Weights of a small mixture-of-experts language model, trained from scratch on English Wikipedia: a softmax router.
Below are experts of layer 4 (counted from 0) of a mixture-of-experts language model. Rows are named router (the router's row for the expert), gate (a neuron's input weights, with its number), up (a neuron's input weights, with its number), down (a neuron's output weights, with its number) and show model dimensions 0-39. Each number is 128 + 32 x the weight over its row's rms, rounded and kept within 0 to 255. Numbers have three digits each.
After each expert's rows: "mostly gets" lists some tokens that are sent to it at least half of the time. This comes from a sample of Wikipedia text that the model never trained on.

# expert 2
router:161091122107081137053155142124098096134129079088073145113119165123136114171069107102061132158132109165194156091103146174
gate0:108116123175092082104145163088106081115089152099112157107133153135167176159172142129156154108149108144082183115086137130
up0:139083153143109160105151141093105115116120147092112109121068132155106102078170187143113175134116138094071110088158209121
down0:194111159120122150117163108137107082102148111085131108141126058102121111102135174107164154164075128132109136088096138178
gate1:161136123133121098121115104109119156088117101129141141052121113151127126104097125147126146114179091119074132095140105145
up1:127176138141131121145153074153136178092135129164142160120146076131115090097137100131116135148146094119106161080132038205
down1:111178100132137050137070147063110102177154124101131136178123140177115058095093155136108141143179118136103067191153131158
gate2:178159138095135085165190147125110134135147120125124052100150154133134104125106082112155141143134129142128158083176039137
up2:091078080153126120073078124095170126138116101094146185145119074124133160116179185173096152111102105152137114179108237111
down2:108101149152163119140139119154208144072172106102125079113153127060134114232115164130166108209127137135107158069132107122
gate3:074102100152087113183111126123149112177133083110154181132114151152063179190198051166149181061047100065138132167170116129
up3:140114149116081129186163106082173162129190154101180147142159129134101129184156048156085125103076132053166137164145101127
down3:094106163098100162134138127106087052145119160056117143108049123124073092113128136181131120114098143113119160142129111147
gate4:101138159143109148149073150127134096182160121188135165138151086098129142165114173107179067168113170191109145134091150116
up4:085146146110129130171155103141116135103120100169079140159107115085134166148125135173114147121085159164117161146113130193
down4:091131100146104110102198100188166153111106145184128187140116157081130100065109141080057175122157101126134122166089109171
gate5:137145114144132176116140112156076107102125168094125176181126146208148155061099126121098087097065136125155103111112162132
up5:071158113132072121149155127127152060140159174105068163138066117122154087109128178074097122125114102141182108127133140119
down5:139082204110112089090095109126120121120116160099105125101168115162156146050139123106142147126110138148112152170141168173
gate6:167089159103094164101148098107082065136144144061079133109125093180133115159135137090078134154117136114073123074115139073
up6:091131152083074077170079144127166089107152081145108114113105123059142104139157184128087142098112140154107158123118134160
down6:149147148116146180116075078148121113074118150123106115125091139111051141082139088148074151120126096114123152105158075152
gate7:103130159165109152102140121106093188110146111104111107137146110061112079176152141170161142155113119142165113094099134121
up7:129147153161104118110165179112135104136114124105145059117117135062105143161115114146162095171117152132117098126136123140
down7:114107163137094118173138124152105188141111146159138139173117135147135174129147130170188085117138142139111054108108119162
gate8:140118138081097119048130087090107085185124071089125122151105192100043137147176160099138150190111070152084139146116122148
up8:135135157108116091177114168139155157101094132168133169086121106157129154118109156112103173092144129102147116163081109119
down8:124092188062132130141108089167091091136157148140099119088164142104169177113154141067067079173102176112172131089108184149
gate9:093091167160048094095103140120112104199127087132105116111097160157151145135092143160208134170116095152148096127081140134
up9:115111137114089080153113102046116114126154139164134125116133150162080168113176149096150155138148157143098117099048142092
down9:132098112140126164141116138051087165103136093108107119097133122108152149097154151126183106171075117155061130124113092130
gate10:128124095128103109168178139091147098201134095131141190089127106082121150108132089146150117122118149115160085152082102135
up10:119199161137067107137130097162112101079103120091131095177154119177166091152143153103129161215140094114079178141117110094
down10:142074147135164127122084103097122119174141160072086160105108094145098113135123201155154110083110078116152122109120129149
gate11:105125088111132100156172081131091138160166167118123164089148175157127091168188109153106180114075166086119109135158160128
up11:106133132091099139143095086086050132120123104102095154113194160167148089126205135100114171114139182079150140162116156170
down11:118170204129135161119081164151137114145127119181126110238149160129167136121145161141187079091121131099094142116150158103
gate12:106174104103127082109092143144154104108155154155122047155140116126111106177110129158162193185081166086191044099110109131
up12:097125132090156093117019112150145069076164144145070081127072142139113080194141140119120145159140147062176088104157114133
down12:192153131140099064108136110132132135103109078150127071113088071098119106175138106137133152112143138133093097081118137072
gate13:120143087178154130149113138164091127126134096164158099079085138080140128193199150147123102092079102154132164103072168191
up13:100147123180119151146125181065101128165109048146134132130117166095144115112157112094098063143106138187090136071112178135
down13:173155219100087164135144138128140143137215170157137083167084094212087141053107178116157096128099122089084142125126148146
gate14:136152182137123198137128104141177174088110093109129137135104132102144144134086069092126132100123139095100135121141122128
up14:072135145115143112126171167079140111111119122122113165130100138129123131149146078094109133093113181144159174168161125174
down14:146098102094161074120091147153089129175100135122153134093112123092095108136145128196129133134101097116122146078121145110
gate15:119171069111159114126111140120154133104132161163085099198163111106115131129121121124180171124173135122113082160083129147
up15:150114139114088111201112145159118098160107090161134113153133094131137117033157084121094149098120127106097136152111152130
down15:058142075177139070110146072156106178120123101139184162076162141125197162160154138141066123155135055163091095150135109151
mostly gets: " School", " States", " City", " University", " County", " Party"

# expert 0
router:103132155102208082174153191128163085116113153080119168075073132117102121158156143173126141121135124072119102100106099144
gate0:097130052120156122127128080123118131146076130062094121128154116109157122031153155082153131172103141127127152158154129111
up0:157117159123128149115149178100121183079127124192136193109123092150092140206137138132105105147172128114122175090111095096
down0:139138115125157122062120164179169146160135159098177179138113125126139133151139103106159128149137120132135129133144115117
gate1:122102114140121133104145085143180066089102083090181146084092096135153174086090149157089103086185147149118047078082166140
up1:122088085145094116104169067148173122121117091114163147106112076147148208053121126123128115083174142103141028100100125144
down1:181069153093091090123169116106120072118127109161150166154129122151143161155106088110160131133163083166161135114110105134
gate2:106092179164076173117091123158107070113155171136099135120104116078164118116118082161091140140149117161193178143134133198
up2:134124081160092108096120102112120119124123174113120147119119145122147154096162115074056141159136186106125162117076165129
down2:111129153128151192111177168149135172082153106172180109141127065074086166195149130162105091116153063093107198105098097100
gate3:114151093167142125101108080121056089189112083149192166107054135154115158123135144149125151099126122127092109115196160164
up3:130096141163151124106113132080143108118188121137100149140106159066088119142188167151136179114085106139130113147079114121
down3:115189103131101132180179137114157134101184124084087149163111140136175144149146092116129136130210174104156122152138081143
gate4:171174123106107074099114164111135121169152124138144139126118152155080108094115148061108138181160101151130105111085103122
up4:061071158162153225108139083136104140092093125107146090103132122097206168143079105189124107063114147079075186159192146123
down4:096118107129076153104119143184093101176100110138119168146150158136145148104120153090139164106164107137129094128172145170
gate5:116137134091087166122149097108095177126133129126120148133062110102091164188137111152105120149116094169107159099139130104
up5:115134108087070117102166124110120164144145095140118109131067094138083130157150117133155130118141101138108199101109133143
down5:137129176142130021125111120122176170130101138031178136109147088124138099099131112165141081090118185111156090114170126158
gate6:165122113148084185122153141079175121162119087175063124146194106161156134128121144133151106141129154085134130083111087074
up6:135118131122089138143133150148138094107091052165158149108104086113138141089094141152117132103134108123104111120055132114
down6:098091124133122089089182110105084102144134128151146114152140209088130077180120138136161163148104127095090079120107134087
gate7:128135163136109127088137120128126134101168122131116149148169075135146142104095122138087102130170095125138219197122140148
up7:135113132171102083133134156118155129102111150153133103117163196160127159142106151123120142156110115100134099112160148069
down7:114092142102124111114148095133188110109091152196121170097090099215099111171153149157110159078142120127134128094141130116
gate8:112103147149166097128142190119102094113083155079162126138157108138108107163151191165065153152093072103146171112124096099
up8:070102183150145140161074093101101178173108138075133101127106078155099138106081122161131132193144128170121121160165177135
down8:167100140101089105188084138126098116063130114170089169134154152143141152089130129110141117112111145123114063144134135112
gate9:159132121128139121118171104145127115135124126102158176149155168139083096141153072172196204132080163136158082117121060086
up9:121118104089122103125141120083162144119166181100196143153140127136115132126166117145140173183062150134107130154090095127
down9:130109134107161080135147117123081118138093186108138135105198119145122077182102153143132108075147138128148139187033084167
gate10:138162141126127086220090170111109145053110150125123125122163167127097171117112156083126077103179143105076176122214126131
up10:138114110085094154061105118101127071150120158100148137126143042149078171102117126123154185113134147129161066165122174204
down10:118155144109087081134098136143135136107131134096132112172151170101123124108167134080144092129142140138105130108120116143
gate11:186148172178161165149121120113175078122080149106094174059137147133098188109124073130140128104096086145148129137105121138
up11:160133138091136159179080169087147137096060103172048121137126141147139208114155158066171131076038142158122146125076157158
down11:117164082153076126112119158128131148053141109141106102190138162157165153123160130118121138144113157122137132159151133106
gate12:172158075105137081115079094162116107127152089106129189106160088117124094125145101148119115126180196062077114112062155151
up12:116123149188069190155161155109127134127121159157133070147098153158137153131104130103146139164036068176158070125190112118
down12:157054083142120175120103123180161090070127121047094102154102075179138183133100190116088098171133149055148133120090140177
gate13:130119126114176141159102125106156112111105071119175100133151098148127174144127149081111171073112134084085127139180117138
up13:117156098101136209177062171057125109098101110127156077134132122152120206153157112135119122124095116134134133146182138151
down13:106134162106125099104151184156159126125162109131044141098110103130164098133117158128115124125093134131131136138111146103
gate14:131133122135132098147061103113138162134091167129081091112224148128104116108160159123112117123092111103123118123134138130
up14:090142137136179117151159078116107161146134146093145162161073139142164094159124138110047149098077116115104113163150130151
down14:077168138150124086144113120155171119116063153146165083111115134097163120160135173159123200080146166130174112122192120116
gate15:136132180121134178077138109107106095121148162119142131146140136118112129150112088100075135099130102119166092029121110164
up15:127109212115130082089132117152109182141111113148097135076192118158124089182161086121171101144074125156133129085152111114
down15:087112145106156145103168165105039174116164111172173121145101078084139105110119116144154162141140165144139134144122091116
mostly gets: " that", " which", "),", " ==", ").", " who"

# expert 5
router:099161087084070095123111092140149095108078093134108094132133210152123110178114106113126144162154132084191151122128123122
gate0:138066193143147130150073151134117131176101115106156088129088149123164067093130091121178112193143100143150084135136165126
up0:118206066135120135072123139122105160086124133162124125157146174124112131125122142151102134070105183091118171123120068151
down0:168041110157117140088157134135163117140137134131160110131154085123157132121118155080132148214108100157103188144111148088
gate1:158140173097107079123090112089108109159118142021112143085130125094106191126171156154098114137130130117083132133157168116
up1:121107164092156073154115121119124116137087133115110139105165164103122182120140135132127142154142144164035134103167106115
down1:089111151106193078108135130104063138145124144161111163170123132103121132095114119118138079159115147208159118211170150092
gate2:138156181119094146171146085113162101122098148142116178085127162116154139138105173117166128089145105134092101157104163154
up2:125091109124169115111166089059069100086128151134164165138121171142147109156092096144167190085144105135172079130123146147
down2:155155101206115153108062151112116095095151153091145098112133071119176136118096170107097158142112154085138177069134161177
gate3:117177149083164104145150159137081112108128106174124118131113110095110139111167098178100148177155122091131145131120043158
up3:085121137125081136163127116133042068128099122130155112136121081131075151143122116162129101115125090109108161122134093164
down3:112138081131140135109138106128077074148078108106158082131161166109112152110184147153108058141142087174149101130138095131
gate4:168101105132140077168203128149132123146099130125125121119135164153096082163093145124166188113136129160158106139160126173
up4:126122124171086147160117100112105127194086142129093099096108147096103136056082162117156180189142148073088094121085101186
down4:139137168053128090141099057083120173181118148146101133104169115180112120102158147104107085089079140136157081113114161137
gate5:112103128115105121142094064115119058191106159060132094133170150084192080083121146090151108167164112165147133104144102145
up5:108147136157160112091145139136163160094116072154154128138079095159141112138133113154083144125081178106098144130093132128
down5:185110126144141118108114140090163088160184146125174125184140145126104136154104140112095108126112116133148143128104137211
gate6:108090144165143136124080136164156108163180115074137138109196133123083078156167093140117141081162131149133082151115167097
up6:121131184128092132089158136087111105088091142199130136114087141164172121147071126148170127102145135080100100099081128145
down6:115097084103165157128129135164111094101140105109147104118140067158149121154176202125156131092180071131087057110161171100
gate7:147134166119075120140122075140079179063186141150107118103106135129140132159122153157116117092177096097138106074156096070
up7:138117163116092159128110092139106137116128136138130149158149157136133088174097106124162115113148133079152148081127141093
down7:158145141126181190137150128106112152182137147103108156118134070152091100182103057078129101132139095148099151116135135107
gate8:172115169108139129088152102180090116117151085134145154187102146074096165095141087116091127069068133119170151177090140135
up8:121217134148071125133105153114138082067125128150098184093122129137165119098157094169160138141096136217133153067169165170
down8:067178117146158077119111136120139077154129123131140162091118084108112118090126125113173121133075141175131155199144143135
gate9:153126136122156125177104132130101147097135141135094103159139110122150162108179121114138099150144157182172142146136149144
up9:129087141112154127109122164136153186105112072108169163140127141143133099086164174087118124124132105177120203122113146163
down9:118081145137096148108096128163127104145089174180128157148085127117081166118122107117132206132107107095140135074177104090
gate10:169133150066115169101193094095128113057076136081104097177127171129126129119102156105107183117115088185135126139112186180
up10:091105081171175136092110187146103166175160114144157191055190085144131154111086101110092097129145117091123124134145126123
down10:144158159095153132124114196112158132060133116129147131151157105100121179095098088143224168051101105099149159131130154088
gate11:119162078130074102107128088160101132141081120133135136102124172142120184176108111142104126139147087103147174120176136094
up11:145162118101068107102142100182110131156141155103165069082159108073114164136126133090079143130133124117138154132154206147
down11:140127148147113138124058098107081161190114083144096150071091127131183153182063077111128133131102089136111066127122090137
gate12:141081180069102133150151109153120159205132163138171129100148125109141105151074158148049139118100113075086161173141099116
up12:144069225121101105180135148127128060136059131116136103122134083052175134159167168119106123101087128020077129184079098162
down12:134070144147142097119150115066140095110172095126119150047146132089128128172084125097142106179104121145140155168139194130
gate13:139119120096107096096116177071125076123103189174111112154169161143089122137180167115128080140078174143110149140106140129
up13:112149156112124182120051147092170176083146080136170160138182129127201177134169134136068110065133136107137120096129107142
down13:135092118119163090067144138156171087130086133123128136051152090157089165167176104162131140101130167136109150142133155127
gate14:164118114119149153139097139136129096135085115076030068135101123107102125138127151091171134174160189087132136114081124110
up14:130193121139121168063133132092122113144174071145149118109165111118128098112163114192177090086130108152133113132166083111
down14:095089162110138081059157144153105047120087158092116121135180111107189157097141127089102119102130109090121102112124098135
gate15:149144153077114119140123077142168092204110141146131094149208129155136128101081041133112135146129122130111124128084156124
up15:124075121098058154116143174086059114099150083103223159083091129151097116160149146116101170166115182166123092133137120161
down15:111122117087147090116124115106135074154157180121096138108090136140075178177068120124122108133099113172179122168110141105
mostly gets: "|---|---|---|---|", " Preceded", "|---|---|---|---|---|", "|---|---|---|---|---|---|", "   ", "|---|---|---|"

# expert 3
router:104121135124133089141226145202125091161130109102120160128101146134076152155148215172172162135116111115087091120127115145
gate0:155061147093140122092163164139131047153104169101107095118138223171113161131159148103163109067113157180058122161158188125
up0:082169189165172147136102170104154119163127145137151094161054115108118118161150113090139147153152149068134138090158099141
down0:132079156114161089112178151103144146109120151154099139139139114125097173159092061110057128127142140098152121140134120171
gate1:123109097095133120084120134132056047175130102067155090133115103137100163134112114176089142066132104141067158098069106114
up1:119103114111132111103105137154102053143117127101150063071081111113096109118152151097074144103136100110114146088075171119
down1:148127137127114128108150150107104088110162099120200084059135139119110153141139172112087100111099103131167111086116167144
gate2:093124175093144186090169136138146116158102106094102139173072143175097147156140157158125169149153148109146103117096167139
up2:127184100168148131063108081139133165142134117090125129093069116121157133106063116103116157133143103187173189098109134170
down2:120118151108156168139136065108172148143155166093177156085103171172119133136146147160110097142093091108151142037104077142
gate3:094132108159150100163200143149105138108145182129126097150113137136111091104080172153116108133094141066109083092076153187
up3:159174148147099104080194111153162091169141099151142131148083091108118089136190163177116128060150106084159170171118147072
down3:198134180123136124137165131111131040147090112161155141110144145168079157119170099119086180126125089131132142119175148125
gate4:161133183115175079151175149123141079127085163149105129160134152117105116117163127150156143187162161130098133104140158103
up4:105121166205087173086058126023080162162131114131106091088136165106128143135123168086097112112095147084147136144099147139
down4:116098122195141143126125089066140102126095081105176135120122119091124122142163144126118154097085127183133066124167106171
gate5:139046074149137106156178123131120128107129177118127103091111127123143200176125113161116165114136101053089193105115175168
up5:148109130140177107162144106141112107164133154177131146142131163147101239165176137152089115095130130072086148126095158128
down5:119094147129085142152154159145176092114163140181131151050085076127171082098154163132135131134115111060090050168127145153
gate6:095154173124130051113100062165135149142103111114157114151113102095151170159166166203165144164134128095157125115132106122
up6:129105028161112139152111176104172133117145172136144124178189133140110112130093109142119178120145193140093167147112156143
down6:105041102056145091108101128165156087105191077160156111164147150092102135074116108146150153178130125125164139137159177146
gate7:129165160125139076172155090134077105137097131127140097101107092136138146106147113159080148088140144136091097138128152100
up7:146110098161159177141098156186177176139132098113171170152169168112119118125090115108217100119108118100184146102105094165
down7:119176109083159070145181162116144145141157172160117107182213101211139117103150164152138097139082111077129052129116120120
gate8:079119159118157105206130137155147102131089157158085054074069153156118157130141105122111199136161108114090149108103150119
up8:109148092133106131089123073092169151059127114151111075145110048078131121143091142149192131145095151077131137085116061140
down8:178142119130128143081126171113178135115130120126079096207083117118071110115099120174107145176087124102093156101120082122
gate9:071146147139161082126123089165102137126111185170108125082162114082126152162168136170129095150084089210100152156198142178
up9:063136186172095139151128085109111097108115139159063106132164128132089147159107100113086173127080094108182130089054114142
down9:155161135135142169168146089128190146123091161162078120085109142104096152070090100188066110172186146120205135107166101104
gate10:179086194127095107121109129115085149120108105127110108147157126143101209187143134147170060124104114130097125102075198198
up10:066074055099167175072080114178149167124130138174130137095125127117140113108146093110091129123134172133125174138144073139
down10:170170146148188130116086163162150151148147113126211137061122146084141100125113076141144139089145153108102141155107096155
gate11:105122097150166121128126123143116120173107159136111123122107122150082130121076138126094122127096105147142088110110143111
up11:108168161143175124159136105139159128201146142088127113150060155127034110096166126114112137087116091082153105135081140156
down11:136125179186133128130117070180126068111105083061106077142151196101133140125135112086140156148149135147140116116129122149
gate12:167154113138178122129161163100168121136089184117172089145120139157180099169128100109159184128129091089167092183129094102
up12:172132090139115161122069129114121123131087173129150142105140117140126155145116175098134092168103157131143178171156120171
down12:110119138119132182162114172136090107111104097154150119097128127133121103113127141078101089115148133055186160123150172096
gate13:081103136125140186151111138208205124145149138127120141096138138161123123147080109190094159118161100168082128117072141078
up13:076118164187054061136128117129089143157138175117125123072160150135143136064158118111120125146131178126115092123090109158
down13:120110149157091093115147155102115157162088148160113143104121148095093098083159147040170058167129214146143113152127130149
gate14:098117112108124130115118143109095137160182154137104122151132157109098130183092163062108140123112146119131064110103127142
up14:118119050103149134121112112197165138077131161143120143094098098151162184094132184117097150178115134129108139122132106094
down14:102040107133168142175115163132166097107085142138171138169107140095095186175146102093130149091137058144149076091129147114
gate15:151107158130144127057110128117095114203104155151129124101093134129121126116127131105157145124133120132093092156049144148
up15:107116143135157096152118119095095137168170048136145190137133115133085126143124167138167160156117120170159151117180047119
down15:090142139105115132094123085126130145088082155077117099226129103141134104135180073172100150194115127156075173039114147180
mostly gets: " −", " %", " Votes", " age", " Goals", " lb"

# expert 4
router:149135145115123136102134196142074134121127107138133138150082078166161195103191133138124120111073224147082158122129110149
gate0:117132122082134116112114085149148139058110063126083129119130113079170100138173106122108087102105128180133154159148120115
up0:173146178143140089154119113158072167191158121170111072113123101163098134122116135077129164173157136154123163139059204142
down0:151125130100100126133104170172060103132125135160101139100158104136090129174160127121121086143145143115129132158094099145
gate1:173102155077129079101129126122168158145125121128137140119126101145166148118151099137146183148142112083083144155155144138
up1:171205086122116045149115159099137106141068076089110117085179099126111095102105068106122107118095143149099150106160172139
down1:119046110086169078127134155142136052141149147157160109145162156169111129091170113149103090162131127174130042103124153162
gate2:156081136128164146171168222152082065110159121106131125128108090144126161062144144146083132136158173153108140068151150171
up2:175105119112142177117157173117097102091145147100119178154106050172122151072159122176071075139126159085145177124146096084
down2:136153193142132092175140090151108186069109107115113111077139121124161137120153127151053101141096124084126140149118182144
gate3:128076202103128116123116143098101111145127177139165047158164095147093176105122129101101149117121172054157167169160172073
up3:151092109104101112166189116167105123133100170148087123115122110156102141134065138104088149141125168009118100117153141095
down3:104091154081115168152186146141088133115141115187147095179146139135118094136120128098136147151190137100162101146187195106
gate4:115130123099163118167103097140146134162154147092131100172189088163111119114122122147134121075098107132153188095166102073
up4:141096112134191096138117093155133139103114100155144139134082114129090170107158132097159114135140143143156169146179152125
down4:130155188124129034084124121100134083103141178115118087117087069075146120103145131065131136098129197098136188127145179104
gate5:145092164107108102099139174144132176073140126085148164162093124127119102101152138125144106114159146101089091094100094127
up5:125100155080155078101087115156159133041125141166160118086059128099106155114133131203173092111146133060080127092102150139
down5:096134138060121115065133131121152110127125192155091176170155170131157070173162186126194121111115065099115119186135089199
gate6:128106091110129111120140145133111112120187154150096126112169078172064102125165127161131105092130133100160121153098151109
up6:136157127140090087123102114109119110168100093187126074106158132149119124129131154136129160152083161171117102085138186167
down6:094124136119142118082124115116150166101133140125147109143120098132180152137107097163167175114085115077139074149094105080
gate7:097060081117127143171144059168098135107112114101123183134118135221167106151166117115188068178169138162130110094134109161
up7:121167151156150137057086110099099120141104083151126149098135117075155154153112120158113201092135149090061135175187131097
down7:155168149168165068123117187161113105126119136134160090126151104100171169117114105167114147140147084093140184120130112111
gate8:097092196164188088128097129096122067159154149115176109088137143136112169142095110082108113114180158118144095126118179123
up8:116141085114121112098115148164088164103081143157120137128172066133102107091118158128141177064134191180132165079151088058
down8:150156139132138135156067116165109127144097079120121072166105141144092123083091223110103092124174163137134146115138104038
gate9:067138143184111159151151150169108139078085163139105146147123159138151131124073139150123164120089172085047134123089148164
up9:119159123140084172187171153143091110048124202148130148167110169149128113137120130112181148176114130084066149105139138105
down9:145086129068144116139082137104069115179114055151115158161140110098158081111144152149092125202138083145104128124131170087
gate10:131103149141081134195127109147128088086081178149088175069132142147132105120145136154132163094144073128157133142206171177
up10:132127133128144128109186120144112151149149073160127087125162173114181177132101124091131056193095161195089145126146127131
down10:153122113127142132161159140115167123139208121055145095094161149131169151139154136135101055121095123167066138115139142149
gate11:164098080114140116065056107110176097131150122127165140135103120132153137072112128099067145114154151161122093148084142211
up11:116173096113136163134154122095099216161152117108143082095140121096172139167133131155121111171153134115132108135222177081
down11:136138148134176114054163174118125128104133131184122149094131186130167130169195109123167122086144147132087132119137075071
gate12:137115159158084095098097135086064174153100185134104128075065100107109133085103109141118115135115105150103147042173121153
up12:100191114160188154163177119146135133094133114143155114201170162103113165148124168118194183116137148137186112134082099179
down12:129146129114103021131118155177042149130085128158177143101095121101120121135105095163094121122093150182120145154094142101
gate13:185123143118086132130075148089087101172147064141115098112127196136088130120120112160135135137132112089084186096153084142
up13:116136137116180143121180118143133125089084127098139178176125103090231112151156105070136160131110167185136110184070105129
down13:125122129107146118104151097148123125152118128146096162152142139090187114115065085144115110127081090119115115158115104197
gate14:117185107127115151106117152157116146118134102128170153135127149161150131153139119084043130117151082162062147133084145172
up14:152124132090131119156156105137127081082076099124096133194075120130137126135057149168124145164128162144155107146157160102
down14:155147134091135126141100115093150169104134161116068160095119112156189129118122151131104136179110123156189113161190043096
gate15:128091165104066080144130110107136135136154098100110107124092177134134142147152064169090093077126133110164081130126165114
up15:115180115159119123117144144145129157125146183140075094122110131119089138160093077121136185125124130169123095091173110169
down15:151107116145130137158158134169061136094088088150146057155144165125073133132129104145102163155141095114116160126171152109
mostly gets: " a", "The", " A", " the", " The", " O"

# expert 1
router:151109137148172132115050128180148121192156122129118062142130160102134135097070087100117133148134134099104100086176108112
gate0:127160185141126149175136137104143130102187125065123095187144150121114191097166091113125137150121145132139093133198104127
up0:119120117123111090103144102192138112123114131208158175116122080119177149136168190146159152124152102166157150163090092092
down0:094093108122108027116077113144126121109051183062119124115099150150124135189080117154134152100145098126134127120129102152
gate1:132116138168138094176121076159152099121104082145153110148140112129152121081162111069148178136075084141087173186079154108
up1:105150166127097131123059114125142118152080104118190151159142155112088123063179085117070173142127086103170163171142157134
down1:125180100154155161101148122104151195185101183160086141154159143143128136126146146092145160210132197100130129106140113119
gate2:107172087104126132111096070142126137145128137130069068137116163117122140126150103085125102144095102064084174135084126145
up2:085108162112133141124103116155104184178110126085140198138198093158146153127086124147145100117120169156063027110150149091
down2:192104195086144138089150097165129124087155106150165166085094115125127148144080052139122137127152163141147083089134152101
gate3:075122159120090135130090080082080083128196128080135112165129172147109084094127101165120211077139121123102128084162114146
up3:117121113118139138134131170150165135118096123175155123077089085066168167099224072142136065116127136161119163195166171135
down3:112179122152176150085151117177165109075134177109062120128155117180105168138123144087122135117155108072075201112090113114
gate4:119107069139106154123147129086123132113114098125080119151178112102098115183094192168134149127112104126150114149148122102
up4:133132166115121111145126156154074088139130141135094090158150122152133167106166102102109138109178165140121168112181185143
down4:155127106125174164146127108105085118164102075148090154095123080120125135112124116105099213111215100151168063115180088107
gate5:184117123143175121108180132108150143130127101120180149117094121040165156141086116169133141193128099148110187175109068127
up5:111085173112076143164131118160101108113119156157136128062118178144112117116079208123149109117155171135165103113140131131
down5:205115138101115116106107125122144091090133197122140121170143165177112136136136126113096127071139171113106111156163119138
gate6:093129103135129117142125086154073075184114161155136113134109152111123154162087124223162180129150172064219107079092080173
up6:153108104122172159137106148134106088142152149108115113102115153159160086107094157160114089130116141096130162157143154139
down6:157126209153150114114149141146103140155069099119126180163096089087070201132157093120127139149156154120198162123130172119
gate7:166139163146194116117140180171133113126112155127146142137101127120104171109169113138172122101080132130129128180099078154
up7:153130129137100160086149160210088068090100154125181146164150137074118141124189112155119151085129145163112133128155141143
down7:156098149080065120123123087160188165125132113203149128118182136082107136127178113117079124141195158161155124082128122166
gate8:160125113133158146103062093140084174130145142071085111124120111123108128113118070192090088150127115127108040116142092107
up8:130160129123111177119122136158153103186073114191118122211147155120147119113154142149116187170077092074178101106101131147
down8:102185144149121006124090094150122147112161095026160160113140074177137182105102130136103130126073177223076113207152145120
gate9:178095116165152155201114138130102149176151119114085172139072120187094170102089157058134078157128108158158067118109136124
up9:144134088152124133157080143089119133150127107151105119116156113132141116174181143145129114131122180084138130080143121133
down9:100107127155131071115181141155136124146175094122112131098115150069113110102130140075107148139118121197113114175085103062
gate10:154155133164135115154140125078121105113116119107184141144113142151090105104142136164086166134114126097146139164108141121
up10:131139178138120124127157120112107150150163142126182109143120085107138129105131189196085165113117163148118150118135134142
down10:099134114183098112132151123174173168167137156148137138181164136078162116097101165106121079164128172103096131123089162118
gate11:165096095149102144152127132119122088081126119102139108127117117103055149160120117181146182092136114149136119117123155122
up11:095166117096129145092107119144075155153141093135139092143174107090137100116117119148109120211116185137115107091104111157
down11:101167144088110099116147121110204139146149099148143149095140123052114102173127108057147149205155119154111126147089119119
gate12:155158148073155162123146140119087133136154119181139124100180157111205177123063112137116088134161081124179146091180079185
up12:140115117091147116144062153171125140089140112105178102132116154196150123146081091118104107158092128155129127100142108169
down12:091147078140092091128160074144141128129082117173056134100155142131114160038111094078121127090077083080139089102141120148
gate13:139107077077167140138087096153148109174099172150157183113137131240175133115146140117118119112142135143121080052060152167
up13:114141109093119109144158108168114087111097088106122109152230060157140141146107140106111095115105150152227092073085138107
down13:133104093122074153145066146121068077132149131147072087141132145131145183150139110185065106085123171084158149089118128202
gate14:149144145139104155114087115146165135145137102184112174098133105109170117152088116144135086105143093179072130130086112115
up14:104160125114115132087087045117147135131063158127092171132173138088099126067140111170167109159118112180180173109087190153
down14:169170162110119145137069130110125117110141118143144182183117101164117087129147069144136131126062121116116158121114119164
gate15:090159157120114182128109183132144202095171153134133149114142106126118147121143035168128115064128076117133115090060174188
up15:040176124132114067102097090124146096158130120109092108100136177087143120087162168171096115151084153172146165148136117125
down15:121054185121058097146169115171161051110154141174133156163143163114210076120123103155102126082154124194158125068136100211
mostly gets: " is", " on", " was", " as", " with", " for"